Below are experts of layer 6 (counted from 0) of a mixture-of-experts language model. Rows are named router (the router's row for the expert), up (a neuron's input weights, with its number) and show model dimensions 120-159. Each number is 50 + 10 x the weight over its row's rms, rounded and kept within 0 to 99.
After each expert's rows: a language model's description of what the expert responds to. This comes from a sample of Wikipedia text that the model never trained on.

# expert 62
router:57 59 42 55 33 43 44 30 62 59 51 55 53 44 37 38 46 33 36 45 51 33 59 54 61 69 52 60 51 52 45 41 63 60 45 46 41 52 42 60
up0:55 33 49 50 46 55 54 46 62 62 46 42 49 38 45 52 47 58 47 46 56 48 62 48 39 46 46 54 62 42 46 37 49 45 57 48 36 42 43 54
Digits inside years in full dates in sports records and fight results, like November 19, 2017, plus legal words like court, evidence.

# expert 25
router:53 59 60 49 40 46 32 27 50 72 66 52 47 47 37 44 52 45 34 45 52 42 62 55 52 43 39 46 67 52 41 30 65 56 50 55 37 36 31 49
up0:58 56 47 39 41 55 49 43 57 61 69 41 38 30 38 35 33 63 47 47 57 32 51 52 53 57 65 41 67 42 47 31 50 52 56 67 55 46 26 53
Later pieces of multiword proper names such as Battle, Show, River, Park, and inner pieces of foreign personal or place names.

# expert 47
router:79 51 37 51 50 47 51 27 67 42 65 50 43 43 28 37 47 35 49 42 59 48 45 58 52 60 52 50 53 53 33 47 55 69 40 38 50 41 52 56
up0:55 57 51 69 34 46 31 30 55 46 66 53 54 40 52 54 47 49 45 41 48 37 61 66 55 55 36 58 66 43 39 19 66 52 47 51 41 47 49 62
Punctuation opening infobox fields, headings and table rows, such as list dashes, ===, field colons, ( before units, and ft.

# expert 8
router:48 46 54 57 35 47 32 31 54 54 59 43 40 45 28 57 45 30 42 47 50 53 53 61 61 49 41 47 60 57 35 52 65 54 56 49 33 28 22 53
up0:59 44 34 55 48 38 36 33 62 66 66 59 51 55 58 53 52 70 47 44 32 36 76 62 43 43 45 56 50 42 51 57 68 73 47 46 44 57 49 43
Inner syllables of foreign names and IPA or transliteration, such as Târn-ava or Mál-aga, plus River, Bridge, Creek, Lake.

# expert 20
router:59 54 31 47 42 45 42 32 60 52 62 44 40 33 48 36 42 48 50 44 55 42 70 54 49 50 46 47 49 48 39 43 54 50 50 33 32 47 29 64
up0:41 47 46 50 56 44 59 45 53 51 68 50 53 43 47 56 53 43 55 47 52 45 55 68 58 50 56 41 59 55 49 45 80 54 45 56 59 46 36 44
First letters of entries in dash lists and table rows, like Puc-cinia species names and abbreviated genera, plus pipes and equals signs.

# expert 42
router:83 50 32 50 38 46 48 31 61 28 62 63 47 41 44 42 45 55 63 46 71 49 62 64 66 50 50 59 56 33 37 48 56 61 49 60 54 33 39 53
up0:64 34 46 49 38 45 44 37 54 44 38 53 32 51 52 71 56 52 60 43 53 51 42 36 48 55 54 55 54 37 45 50 58 61 24 53 53 46 57 66
Field names and first value tokens in infobox lines after a hyphen, such as Designer, League, Coordinates, Genus, Born, and leading year digits.

# expert 23
router:58 40 58 55 47 40 45 42 58 44 61 66 37 48 44 24 45 50 36 36 47 35 52 67 65 47 41 50 57 51 39 30 53 67 43 52 28 40 38 53
up0:46 48 52 70 47 34 58 49 54 53 71 51 55 46 37 44 32 50 44 57 59 36 61 67 55 58 63 44 65 35 44 62 50 51 49 45 68 60 31 36
Linking words in biographical prose, such as was, is, became, been, and as in joined as their roadie or served as.

# expert 30
router:62 61 52 53 36 46 28 38 62 52 57 62 36 48 38 34 47 38 36 31 53 52 60 54 47 67 40 48 62 49 44 45 64 61 53 57 25 33 30 62
up0:60 62 24 52 49 45 47 45 51 54 57 47 48 53 44 51 44 59 39 48 64 42 33 58 58 46 58 51 58 26 51 46 54 57 35 37 70 42 43 44
Head nouns naming what an entity is in defining sentences, such as footballer, politician, village, party, organization, company.

# expert 58
router:64 57 39 73 41 44 40 33 52 49 52 56 47 48 58 39 52 54 29 36 55 42 50 49 48 54 54 51 59 35 31 50 58 51 38 26 55 53 46 64
up0:57 40 56 53 32 48 56 41 70 43 51 62 48 41 37 53 53 37 48 49 54 34 44 64 67 52 43 46 46 63 36 55 42 52 58 50 52 49 55 69
Verbs and function words in career and education biographies, such as worked, served, studied, began his early career, graduated with Bachelor of.

# expert 31
router:65 67 43 64 35 53 35 34 59 68 67 54 53 44 47 50 45 46 56 29 48 39 51 53 41 38 36 41 61 44 32 40 52 51 39 55 48 52 54 59
up0:54 55 51 55 50 64 39 39 35 47 47 48 43 40 43 44 67 44 43 53 53 58 47 60 58 58 22 38 55 45 41 38 41 70 44 41 48 47 50 42
First pieces of Indian given names like Mo-, Sat-, Raj in film casts and election tables, plus commas, of, in, table header words.

# expert 22
router:53 56 55 60 46 34 36 35 58 46 52 52 57 37 33 32 41 46 27 38 45 41 59 52 49 59 36 50 60 49 24 48 65 82 35 37 45 36 43 57
up0:58 44 56 52 56 58 37 53 71 56 66 63 57 29 51 52 55 54 67 66 61 47 64 63 61 52 71 62 58 35 43 37 51 49 27 61 41 63 34 42
Month names after on or in, and city or place-name pieces such as Washington, Moscow, Albuquerque, in dates, venues and sports tables.

# expert 44
router:59 52 53 51 39 59 35 33 64 58 66 64 44 42 46 46 46 45 40 32 55 42 62 53 47 54 38 52 57 37 38 56 54 52 47 46 32 52 39 64
up0:65 58 39 64 34 45 42 30 61 44 54 43 42 44 34 40 33 37 44 59 50 33 59 53 51 48 51 56 65 41 30 28 64 56 34 39 51 47 38 58
Raw multibyte character pieces such as emoji or cuneiform, apostrophes, and first pieces of capitalized names like Er-wina or Mar-iana.

# expert 21
router:57 53 55 56 40 42 37 40 67 53 64 57 46 57 37 48 49 45 52 42 53 50 58 66 59 47 39 39 64 52 34 53 71 58 41 55 44 48 30 70
up0:63 47 48 59 54 37 59 40 61 56 49 36 57 62 46 34 31 47 39 42 55 38 59 60 53 40 43 44 45 38 45 54 39 48 53 51 46 49 52 49
Genre and media words and abstract-noun suffixes, such as blues-rock, dance-pop, television, studio album, Access-ibility, compl-iance.

# expert 37
router:47 61 54 55 40 35 35 25 44 60 54 47 35 52 47 48 54 43 52 44 45 39 66 62 37 45 44 44 68 48 44 41 54 57 46 44 46 43 46 61
up0:56 62 41 54 36 32 59 33 41 55 56 64 35 66 49 45 57 31 36 44 54 49 33 45 43 44 37 45 49 60 50 75 52 43 34 29 46 35 38 56
Opening letters or syllables of capitalized Germanic, Nordic or other foreign surnames and place names, e.g. Sch-n, Sk-j, D-ieny, W-attles.

# expert 32
router:58 53 47 48 38 49 51 18 58 50 53 41 50 43 37 42 30 38 37 44 45 47 75 54 56 48 38 54 51 40 21 43 65 61 50 45 41 56 51 58
up0:65 39 62 58 43 47 53 51 52 40 45 62 68 51 62 41 64 55 42 36 28 24 43 49 45 59 48 63 49 69 63 56 53 43 51 50 18 32 34 50
US state names after counties or towns, like Missouri or North Carolina, plus digits in ZIP codes, years and coordinates.

# expert 38
router:49 56 44 61 46 53 42 34 52 58 58 44 37 52 38 46 45 36 46 41 64 46 45 60 69 64 46 59 66 55 43 44 56 54 42 47 34 38 28 57
up0:51 29 57 50 50 50 46 47 54 48 54 47 39 54 48 48 51 61 44 46 53 54 78 67 41 41 66 60 58 49 51 41 53 49 46 58 49 38 67 43
Word pieces at the start or middle of ordinary English words, such as lit-ig-ants, ar-rog-ance, comp-lementary, capt-ive.

# expert 1
router:52 56 66 52 33 54 34 42 54 40 66 57 41 37 12 48 46 46 39 45 58 40 50 61 70 58 41 61 53 45 46 42 62 55 43 45 48 53 35 69
up0:55 55 37 68 55 50 46 49 45 45 47 54 36 47 58 52 44 49 72 47 48 54 52 39 53 45 60 45 55 47 66 60 77 53 68 37 48 34 56 43
Plural nouns, participles and common verbs or object pronouns ending a noun or verb phrase, e.g. residents, used, them, built.

# expert 27
router:72 51 46 71 41 47 48 22 66 44 46 67 32 48 46 38 57 49 48 45 50 47 57 70 45 64 54 57 59 51 33 42 58 50 46 50 46 52 46 60
up0:49 55 61 61 41 28 52 45 55 49 57 53 47 45 46 55 47 57 52 35 52 55 44 63 44 48 55 43 69 59 38 34 45 33 36 45 58 49 34 52
Line breaks, list dashes, pipes and column headers starting table rows, cast lists and sections, e.g. Player, Rider, Type, "- Ashok as".

# expert 6
router:59 65 41 61 42 46 40 38 61 52 59 52 43 45 31 43 37 49 47 38 47 44 63 56 43 54 42 43 74 45 45 44 67 58 43 60 26 38 43 55
up0:66 48 57 61 42 46 38 38 43 58 59 59 52 25 50 44 52 46 41 37 73 36 40 66 69 65 43 49 36 35 35 43 68 63 51 37 51 47 37 65
Pipe separators between table cells after numbers, date dashes in timeline lists, and clause connectives such as because, where, although, but.

# expert 39
router:59 55 39 64 42 39 28 17 48 47 59 62 40 46 56 40 47 35 40 37 66 43 55 57 54 54 43 43 66 34 28 49 58 65 31 46 38 37 50 62
up0:58 52 61 61 39 72 45 46 36 63 64 37 47 48 42 44 41 52 60 66 31 31 55 49 50 58 43 56 70 57 61 52 48 62 64 44 42 58 40 73
Digits in years and age-class numbers within sports competition names, plus words like Cup, Championships, NCAA, e.g. Under-18, Pac-12, 2017–2020.

# expert 50
router:71 58 53 59 43 52 48 39 55 53 52 32 48 38 45 61 47 53 46 21 58 41 61 75 52 57 39 66 51 46 39 42 55 41 53 51 39 43 49 45
up0:43 40 59 56 42 57 54 47 51 58 47 53 43 65 57 45 49 38 56 44 40 48 44 40 53 53 54 58 56 47 45 61 53 46 52 33 40 44 49 52
Have, has, had and the following word in statements about spouses and children, plus with, since, genus, Total.

# expert 17
router:47 54 49 56 28 53 44 29 60 58 58 51 48 46 45 46 46 36 32 43 53 44 69 57 50 56 51 53 71 45 40 36 64 58 44 51 38 43 35 54
up0:57 53 35 54 40 43 53 51 52 44 70 67 32 48 53 52 38 39 48 41 43 40 36 46 49 37 45 64 41 43 49 54 67 53 37 36 58 59 37 69
Opening pieces of names of places, routes, bands and lines, often after The, like Blue Line, Oak City, SH 85, Chunky River.

# expert 52
router:48 58 52 52 45 40 26 31 64 58 69 55 51 45 40 50 43 44 27 45 51 37 68 62 55 47 34 50 52 54 48 40 73 59 33 47 52 45 41 57
up0:45 42 60 63 41 46 55 47 39 58 44 40 32 55 47 36 48 52 51 52 66 42 44 71 42 49 32 56 50 28 49 53 63 51 51 51 62 41 56 59
Bare spaces before numbers in table cells or between words of non-Latin script names, plus en dashes, hyphens and opening quotes or brackets.

# expert 12
router:58 54 53 59 32 51 41 32 65 54 72 55 46 43 55 47 48 42 37 39 48 49 63 66 46 43 42 63 61 46 44 38 65 53 38 44 47 60 44 65
up0:57 57 42 48 56 28 59 55 51 46 56 42 53 50 42 32 74 57 45 54 47 47 43 47 47 43 50 51 47 48 45 41 51 58 41 39 51 56 46 57
Surnames, middle initials and name fragments after a first name, such as A. in James A. Contner, Smith, Jones, -ović.

# expert 46
router:51 53 48 52 39 49 45 39 52 52 64 47 44 50 29 54 53 53 38 44 50 39 57 65 36 70 34 47 52 31 34 55 58 68 38 42 52 41 46 56
up0:50 40 48 55 51 59 34 41 53 60 51 41 50 49 64 35 56 32 46 58 55 32 63 51 44 51 65 50 58 54 35 34 47 57 70 64 26 58 59 61
Pipe separators in stats tables, semicolons in number lists, section-heading === marks, and award or organization words like Award, Hall, Division.

# expert 28
router:55 47 52 59 39 52 32 29 51 44 62 55 49 47 43 50 49 38 33 43 56 43 49 56 55 53 47 58 54 50 35 39 73 63 48 58 52 55 42 63
up0:54 47 59 74 40 38 48 44 46 45 46 47 40 40 59 55 46 50 59 48 60 57 26 68 45 57 43 56 39 39 49 35 57 38 40 41 49 52 34 46
Item numbers at line starts in track listings and numbered lists (9., 6.), infobox labels like Preceded, Released, Coordinates, and mid-word title pieces.

# expert 43
router:61 68 43 58 37 42 40 41 71 44 57 51 44 47 47 37 34 35 36 43 56 43 65 59 48 62 49 39 65 33 31 37 60 59 55 49 37 43 54 56
up0:52 29 55 48 43 38 43 43 60 67 44 58 35 63 50 65 53 52 70 40 44 46 55 56 48 51 52 45 49 59 48 51 40 54 48 53 70 62 40 47
Commas after names, places and dates in biography openings, e.g. Alec Leslie, born, plus year digits and semicolons before born.

# expert 53
router:70 76 46 59 36 39 44 33 56 42 68 56 39 45 42 56 50 57 37 46 44 53 52 61 62 46 56 50 49 36 37 38 59 56 32 50 41 44 57 68
up0:61 47 48 52 38 45 37 39 66 65 74 49 42 45 38 46 35 50 44 49 61 33 58 65 57 54 38 52 44 38 35 44 62 58 40 47 56 55 40 61
Sentence-ending periods and line breaks, and connective or quantifying words in prose, like each, only, not, However, although.

# expert 34
router:57 51 60 58 33 43 35 32 55 60 65 64 47 44 40 46 43 40 44 51 53 45 66 61 45 56 40 47 61 51 27 48 61 56 32 46 53 59 35 58
up0:67 57 45 57 57 42 57 36 46 41 53 43 36 60 44 30 44 46 52 52 67 45 56 37 38 64 56 52 39 57 32 41 39 56 35 45 47 43 43 59
Word-final suffixes completing plurals or team names, such as -s, -ers, -ions, Bohemians, Astros, Padres, mostly in sports and league text.

# expert 36
router:55 54 53 53 34 50 33 21 69 54 54 52 45 39 51 35 46 39 43 37 51 34 50 63 43 58 47 41 64 50 53 29 63 53 41 46 42 45 32 56
up0:58 50 54 65 37 32 50 40 45 46 54 46 48 50 44 64 43 47 46 60 51 79 43 51 39 60 50 52 47 39 45 47 53 45 53 31 56 47 38 67
Opening capital letter or first piece of a given name or surname, often foreign, such as V in Vincent, R in Ruxandra, Mor.

# expert 40
router:48 61 53 61 37 36 41 30 61 45 53 68 54 43 44 59 47 46 35 44 51 33 56 58 55 42 26 45 61 48 50 52 58 59 50 45 45 47 32 67
up0:54 54 59 52 53 61 64 36 63 45 50 64 58 55 54 55 40 54 48 53 43 31 43 60 52 56 65 58 40 54 35 59 62 46 46 54 47 56 39 55
Connectives and adverbs like but, well, so, then, however, rather (not only...but also), plus odd pieces such as um in Numerous.

# expert 5
router:73 48 51 60 42 41 44 35 73 46 57 76 46 43 39 36 33 51 45 57 60 46 47 66 42 60 38 50 67 37 41 38 66 65 45 46 55 51 49 58
up0:53 63 51 63 35 46 39 39 47 38 50 51 51 59 51 63 44 35 51 44 70 53 68 49 61 36 39 63 51 41 48 61 52 65 27 40 31 51 55 60
Pipes, colons, semicolons and line breaks separating cells or fields in tables and infoboxes, e.g. election tables, Company type:, track lists.